{
  "d_expert": 320,
  "balance_bias": false,
  "norm_place": "pre",
  "warmup_steps": 200,
  "final_lr_fraction": 0.0
}
Below are experts of layer 8 (counted from 0) of a mixture-of-experts language model. Rows are named router (the router's row for the expert), down (a neuron's output weights, with its number) and show model dimensions 80-159. Each number is 128 + 32 x the weight over its row's rms, rounded and kept within 0 to 255.
Before each expert's rows: a language model's description of what the expert responds to; "comes before" lists some tokens at least twice as common just after its tokens as in all text. This comes from a sample of Wikipedia text that the model never trained on. Tokens count by the router's weight.

# expert 6
Verbs and function words. Main verbs, participles and prepositions following auxiliaries or subjects in running prose, such as been, made, became, based, assigned to.
comes before: " the", " to", " a", " in", " by", " as"
router [ 68 162 116 136 157 115 120 105 132 102  83 139 132 113 161 142  85 166 103 129  89 145 106 131 117 169  66 174 154 177 160 128 139  98 138 186 113 158 164 150  63 126  44 170 130 160 136 136 111 197 119 145 150 156  87 126 147  56 117  98 105 153  92 119 185 110 141 100 154 136 136 162 148 159 160 121  93 107 140 127]
down13 [139  89 189 158  43 132 146  87 151 129 156 143  64 155 111 150 135 124 121 125 124 157 115 170 123 118  85 140 150  77  96  64 104 171  78 166 133 128 169 127 164 137 121 137  56  61 167  90 151  94  98 105  71 113 170 145 142 225 126 112 100 151 114 144  96 109 139 160 124 151 134  53 132 128  91 121 122  94 144 105]
down14 [149 115 140  99 139 142 106 137 133 126 106 103 168 117 143 168 149  85 106 142  84 150  42 133 125 148 142 107 142  97  95 180 151  98 131  43 176 135 123 117 169 112 126 123 184  96  77 119  79 118 146 104 168 145 157  89 151 127 122  69 158 184 142 103 125 142 106 117 154 132 145 113  90  80 131 126 157 119 156 155]
down15 [141 148 113 113 133 114 161 102 168 132 122 175 102 150 116 131 134  78 124  93 130 194 147 145 187 152 113 130 129 105 139  91  48 113  58  98 160  78 130 139 105 112 176 126 125  89 102 116 138 113 100 110 107  52 157  75 103  85 148 173  82  87 110 149 153 145 175 165  88 139 144 106  98 100 116 183 172 101 115  92]
down16 [147 101 134 123  85  91 177 129 123 193 135 115  80 203 120 209 138 126 108 128 129  92 107 176  95 105 116 108 146 146 128  98  93 180 166 180 123 154  78 129 150 111 194 133 115 145 222 123  87 147 144 129 164 119 146 164  91 141 114 163 214  88 115 162 176  74  88  74 181 137 119 122  93  55 101 162 154  86 120 172]
down17 [134 102 141 183  98 134 137 103 135 152 144 104 104 119 130  64 142 161 142 182  84 176 124 113 125 107 108 144 103  93  79  60 135 126  97 114  99 137 125 136 146 124  76 121 156 161 135 132 123 112 104  80  92 160  90  94  81 199 180 129  83 104 152 130 105  31 151 117 125 108  90 112 128 183 138 127  87 141 122 141]
down18 [ 85  89  85 181  88 148 142 136 149 111  82 116 124 129 148 155 182 119 117 117 133  87 129 122 141 102 168 110 153 120 114  51 129 114 157  88 142 100  98  83 141 127 100 125 176 171 177 159 128 119 182 130 135 129 109 169  59 169 119 105 124  79 124 148 188  83 131 163 137 167 163  82 110 103  97 144  82 108 124 150]
down19 [ 94 133 169 125 185 144 151 151  87 152 106 129 149 164  75 128 116 111  82 122  74 118 101 172 127  96 159 135 124 131 144 150 177  68  92  91 184 143 117 160 161 159  42 118 138 100 121 172  99 136 105 124  99 119 128  59  55 145 131  81  64 140  88 194  95 171  80 136 100 115 105  81 151  85 148 159 159  96 154 139]
down20 [141 134 111 117  87 135 109 124 106 164 167 145 174  80  93 102 122 119 121  84 110 151 145 144  83 124 117 140 160  84 145 151 100  87 127 104 108  74 159 105  75 143 135 110 136 199 180 117  92 121 121 125 130 182 158 128 105 122 156 140 143 137 138 148  86 132 151 130 124 134 122 125 119 154 155 112 156 137 111  67]
down21 [171 136 148  92 146 108  97 129 142 183 156 187 151 126 152 139 166 124 132 137 167 100  65 131 157 134 139 120 146 161 184 155 101 160 150  93 150 159 123 121 109 134 190  85 148 118 127 112 157 167 152 137  80 129 159 127 135 137 124 148 151 111 118  91 151 175 139 113  99 199 184 112 173 177 165 145 124 171 131 170]
down22 [117 152 113 136 163  99 154 142 157 112 165 168 187 120  82 131  51 200 142 114 187 105 231 110 148 122 112 118 221 154  93 161 116  93 133 122  79 124 160 161 160  91  76 138 133 114 138 185 107 124 123 116 195 136 167 159 131 162 127 110 141 132 116 204 105 146 123  98 163 180 235 154 159 145 131 160 157 120 149 111]
down23 [126 144 151 103  92  81 129  79 122 104  67 110 104 116 171 105 145 164 104  82 121 155 101 144 189 109 141 112  84  89 155 127 149 101 177  46 140  73 206 133 103 101 131  97 116  78  73 145  46 161  57  92 100  82 100 174 158 156 106  98 114  88 130 171 166 133 133 152  67 140 135 153 118 118  94  84 108 136 119 152]
down24 [101 121 137 191 124 135 146 105 138 177 114 175 139 157 102 157  98 151 176 156 209 102 184 112 161 168 105 122  88 177 153 140 120 136 134 141 126 105  92 153  86 115 103 128 157 161 133 197 122  83 124 138 132 148 135  68 140 118 144 166 147 132 120 154 111 134 161 128 162 138  76 143 149 154 149 141 158 121 125  78]

# expert 11
Section headings, labels. Pieces of wiki section headings and list or infobox labels at line starts, such as See also, Notes, Personal, Career, Transportation.
comes before: ":", "==\n", "|", "-", "==\n\n", "\n"
router [100 185  79 132  86 146 144  63 180  82 135 141  64 166  90 107  77  81  82 147 141 154  88  98 125 101  91  95 158 131 157 116 146 182  85 151 128  85 106 183 115 110 125 138 136  96 158 120 118 148  87 141  80 149 105 169 138 166 115 102 119 140  93 113 122 131 141 112 170  89 186 134  75 155 135 132 127 136 133  98]
down13 [151 176  85  97 123 131 146 135 140 166 171  92 133 146 145 177 172 103 124  81  60  95 151 110  97 179  68  97 177 115 144  32 120  88 126 104 180 111 132 169 102  89 109 149 100 119 152 105  94 103 158 138  99 180 135 104  77 129 153 156 111 149 120 104 108 118 120 121 106  63 109 115 159 143 137 156 153 129 154 159]
down14 [ 83 144 116 100 143 123 107 178  75 204 135 223 160 174 112 175 151 109  90 134  82 122 123 132  78 175 133 134  95 163 134 151  94 112 152 141 126 124 116  91 150 134 167 131 137 121  99  95 164 141 119 160 126 125 106 153 162 140 126  82 109  96 130 124 156 112 115 110 153 116 151 180 124  33 149 154  98 135 181  83]
down15 [ 72  92 154 140 121  60 142 116 153 147 121 106 137 211 145 118 166  75 130 117  98 128 107  80 132 142 152 102 112 138 155 102 146 146 140 117 175 117 120 145 124 164 137 164 123 193  96 152  74  53 104 173 100 149 169 116  99 119 142 144 123  97  93 143  69 141 178 112 150 122 106 159 126 164 130 140 135 149 153 120]
down16 [175 116 202 142 108 116 149 158 115 118 129 108  93 129  85 147 105 131 186 145 130 171 100 125 147  55 118 114 178 107  79 102 168 122 104 122 127 134 158 136 165  78  54 141 118  94 176 132 126  70  99 109  87 149 135 105 127 178 156 130 160 165 133 131 139 149 186  80 177 152 162 142 147 120  87 120 152 113 147 154]
down17 [111 161 124 146 127 139 136  80 102 118 130 108 123  72  95 170  95 158  98 128 183 118 131 159 147  94 123  99 130  76 180  23 154 169  90 107 143 161  84 131 128 118 108 121 148 133 130 159  95 108 177 134 113 135 117 115 185 117 151 199 124 203 105  90 119 172 174 121  99 130  96 106 194  78 117 164 129  96  74 107]
down18 [117  96 123  87 131 112 114 157 120 105 131 142 136  96 138 158 151 102 134 184  88 125  96 101 119 113 142 163 140 147 172 131 121 164 108 135 126 160  93  77 124 117 155 102 118 132 161 111 146  90 106 132 109 174 110  35 115  55  66 156  82 198  80  86 112 146 131 140  92  98  62 104 120 135 112 150 139 104  92 167]
down19 [ 81 119  97  88 116 107 142 101 136  92 118 109 126 121  81  99 143 145  57  83 155 151 164 141 101 107 142 125 127 191 168 168 142 131 113 111 137 130 193  89 187 165 109 117 106 158 137 163  83 130 145 145 132 104 110 147 154  83 142 130 151  46  79 128  99  79 116 142 124 123 119 136  66 140 117 134  95 141 146 152]
down20 [127 147 182 104 115 112 131 102  82 122 162 148 137 124 106 154  91 112 123 160  97 169 120 137  96  93  85 123 155 156 117 107 192 105 139 124  93 122 114 143 111 124 169 116 149 129 108 141 148 158 152 178  86  74 116 111 117 160 146 115  70 108 146 171 117 123 102 166 167 169 136 132 151 126 142 124 145 136  95 143]
down21 [102  67 166 138 105  66 160 182  98 119  80  70 188 132 123 145 124 134 105  72 187 171 170 192  79 158 141 151 168 130 138 120  70 110  95 142 125 132  81  88  66 109  66 132 121 106 166 118  91 111 140 116 119  99 109 153 117 142  59 141 153 134 112 193  41  73 115  94 168 166 139  95  99  76 158 132 161 180 145 123]
down22 [139 179  98 113 103  84 120 146 117 137 131 123  77 173 169 104 118  92 133 104 136 138 130 145 102 138 151 120 123  77 155 123 156  88 142 177 140 154 150 117 144 142 157 146 107 102 120 157 133 110 125 117  39 117 146 129  93  98 138  53 110 182 141 100 143 137 114 144  85 137 135 172 198 151 122 215 140 155  70  94]
down23 [130 102 101 182 123 103 147 146 138 128 137 103 179 124  89 123 142 159 127 122 175 141  94 119 114 138 160 104 135  95 140 140 145 122 156 145 159 178  78 122 145  83 129  97 119 182 143 189 121 143 148 111 137  67 134 162 158 144 151 100 105  72 143 129 214 131 116 205  92  56 124 118 128 197 146 125 108 129 111 111]
down24 [ 96  78 122 132 110 118  79 178 155  97 130 116 130 110  98 126 129 155 124 170 116 151  93 153 146 124  95  88 148  99  53 116 133 125 151 150 161 171 137 160 116 110 112 131  94 108 105  78 106 123  95 154 102  95 106 141  56 110 121 103 136 157 150  88 108 131 100 105 104 115 105 136 112 103 101 162 120 122 146 126]

# expert 5
Place, institution names. Geographic and institutional name words after in, of or the, such as United States, County, National, metropolitan area, University.
comes before: ",", "\n", " States", " and", ".\n\n", " University"
router [114 172  82 116 132 128 117  51 134 116 107 177 117  73 114 124 121 111  80 178 127 109 172 155 139 185  94 179 149 135 163 153 116 148  68 154 129 162 148 160 146  92 140 154 125 159 197  84 125 188 128 150 112 179 143  74 118 146 105 117  84 126 103 152 164 136 163  54 127 132 151 130 144 143 151  98 127 124 120  98]
down13 [ 67  92 138 143 108 126 120 105 152  98 116 118 121 130  94 106 145 121 126  70 116 133  94 189  89  98 128 145 119 101 130 141 103 151 114 108 172 118 153  63 128  49  57 171 102  87 179 116  67 137  90  88  84 134  73 133 134 128 138 144  79 160 194 128 118 136 134 150  91 161 130 106 107 123 150  73 171 144  78 151]
down14 [171 188 123 136 184  74 148 120 100 181 100 160 119 193 101  84 126  99 116 159 187 107 157 166 127 144 177 126 151 179 128 131 136 136 152 123 167 181 134  75 124 155 133 152  59 119  82  90 140 126 154 130 111  81 157 115 115 124 153 129 108 103  52 128 110  86  86 155 117 150 141 108 132 116 162 219  45 161  98 135]
down15 [137 143 118 136 153 158 114 126 156 146 130 134 119 106 105 119 102 209 146 109  67  91 138 125 199 123 133  79  66 127 121 117 110  92 173 134  84  71 131 128 147 142 120 138 159  98 192 147 160 123  88 116  31 127  97 202 109 126 156 181  76  61 149 114 123 121  72  94 122 123 158 103 143  40  81 105 118 189 161  98]
down16 [106 193 106 144 134 168 145 163 155 148 113 116 158  82 129 117 111  87  86 150 118 177 221 112 104 131  70 138 104 173 120 174 151 182  86  93 127  78 104 156 130 179 121 103 150 130  87 141 130  97 105 165 107 126  91 162 117 140  90 139 162 125 100 177 157 165 122 169 160 112  89 103  99 125 156 161 130  76 116 119]
down17 [115 123 148 177 159 160 115  81 136 150 172 158 151 121 133 167 111  83 173 112 145  40  92 128 101 152 100 119 209 117 113 126  92 118 117 152 102 125 138 133  79 163 126 137 136 173 102 156 107 162  95 153 158 183 134 157 215 129 109 148 132 115 133 176 130  90 162 126  51 112 119 171 136 135 163 121 151  91 102 181]
down18 [174 135  92 157 134  97 102 217 117  84 134  82 113 139 103 126 119 103 101 128  94 127 127 104 149 104 100 110 164 152 116 121 130 133  98  92 162 144 161 123 159 149  62 114 135 142 112 165 100 133 153  89 104 133 175 116 162 103 117 135 149 144 118 111  88 122 145 115 167  81 138 178 145  77 165 130  88 106  81 107]
down19 [142  92  85 118  93  80 159 176 110 100 201 114 151 129  55 104 166 130 121 147 123 156 126 130 108 119 149 169  76 127  73 115 136  91 103 130 119 139 106 130 176  96 120 149 114  59 161 156  99 162 178  93  93 128 111 206 106 108 108 118 108  98 130 147 101 157 124 148 146 213 184 144 109 167  64 114 126 145 177 137]
down20 [139  88 137 135 115 141 143 124 154 152 158 141 146  95 154 134 136 135  65  81 130  80 136 138 108 140 106 131 103 103 139 103 134 168 183  98  96  90  99 116 136 142  91 112  76 112 157  95 103  97 110 165 178 211 140 157 185 129 103 151 158 104 151 132 105 117 142 144  78  69 182 157 218  79 128 137 106  97 165 162]
down21 [106 129 155 116 101 103 142 105 149 153  53 131  80 166 187 131 134 142 136 135 142 119 135 111 184 147  86 122 111  96 123 131 125 114 156 110 101 114 181 118 183 124 150 102  62 157  97 117 179 206 136  77 169  88  74 124 176 106 113 153 155 132 124 118 145  98 151 114 144 207 120 186 121 160 158  94 117 158 172 115]
down22 [119 120 139 159  89 110  84  46 126 135 134 158  97  84 120 144  80  91 147 164 170 150 129 146 176 100 158  97 146 101 120 111  91  89 194 115  88 197 100 130 143 116 131 181 107 110  78 104 159  47 133 141 115  63 175 112 120 105  87 119 151 106  85 134 125 138 145 185 126 157 105 144 126 131 121 160 137 133 142 141]
down23 [ 73 188 147  84 124  88 136 211  74  83  82 112 125 144 115  86 135 159 156 111 117 111 170 111 115 152 138 111  89 104 153 123 133  63 150 171  88  84 181 130  95  90 167  90  78 141 111 151  98 153 128 185  90 123 134 103 181 154  95 149 146  79 141 108 155 157 119 121 129  89 107 147 100 180 154 131 166 138 150 150]
down24 [ 65 112 136 142  76 187 156 109  64  89 129 123 153 129 101  98  75  52 100 142 104 141  81 158 125  92 129 152 122 161 108  65 167  99 136 155 108 136 147  84 113 110 118 140 137 149 150 148 123 136  54 154 119  97 172 110 157 165 157  74 125 125 154 113 110 146 143 100  80 172  99 140 146 130 171 154 106  77  78 126]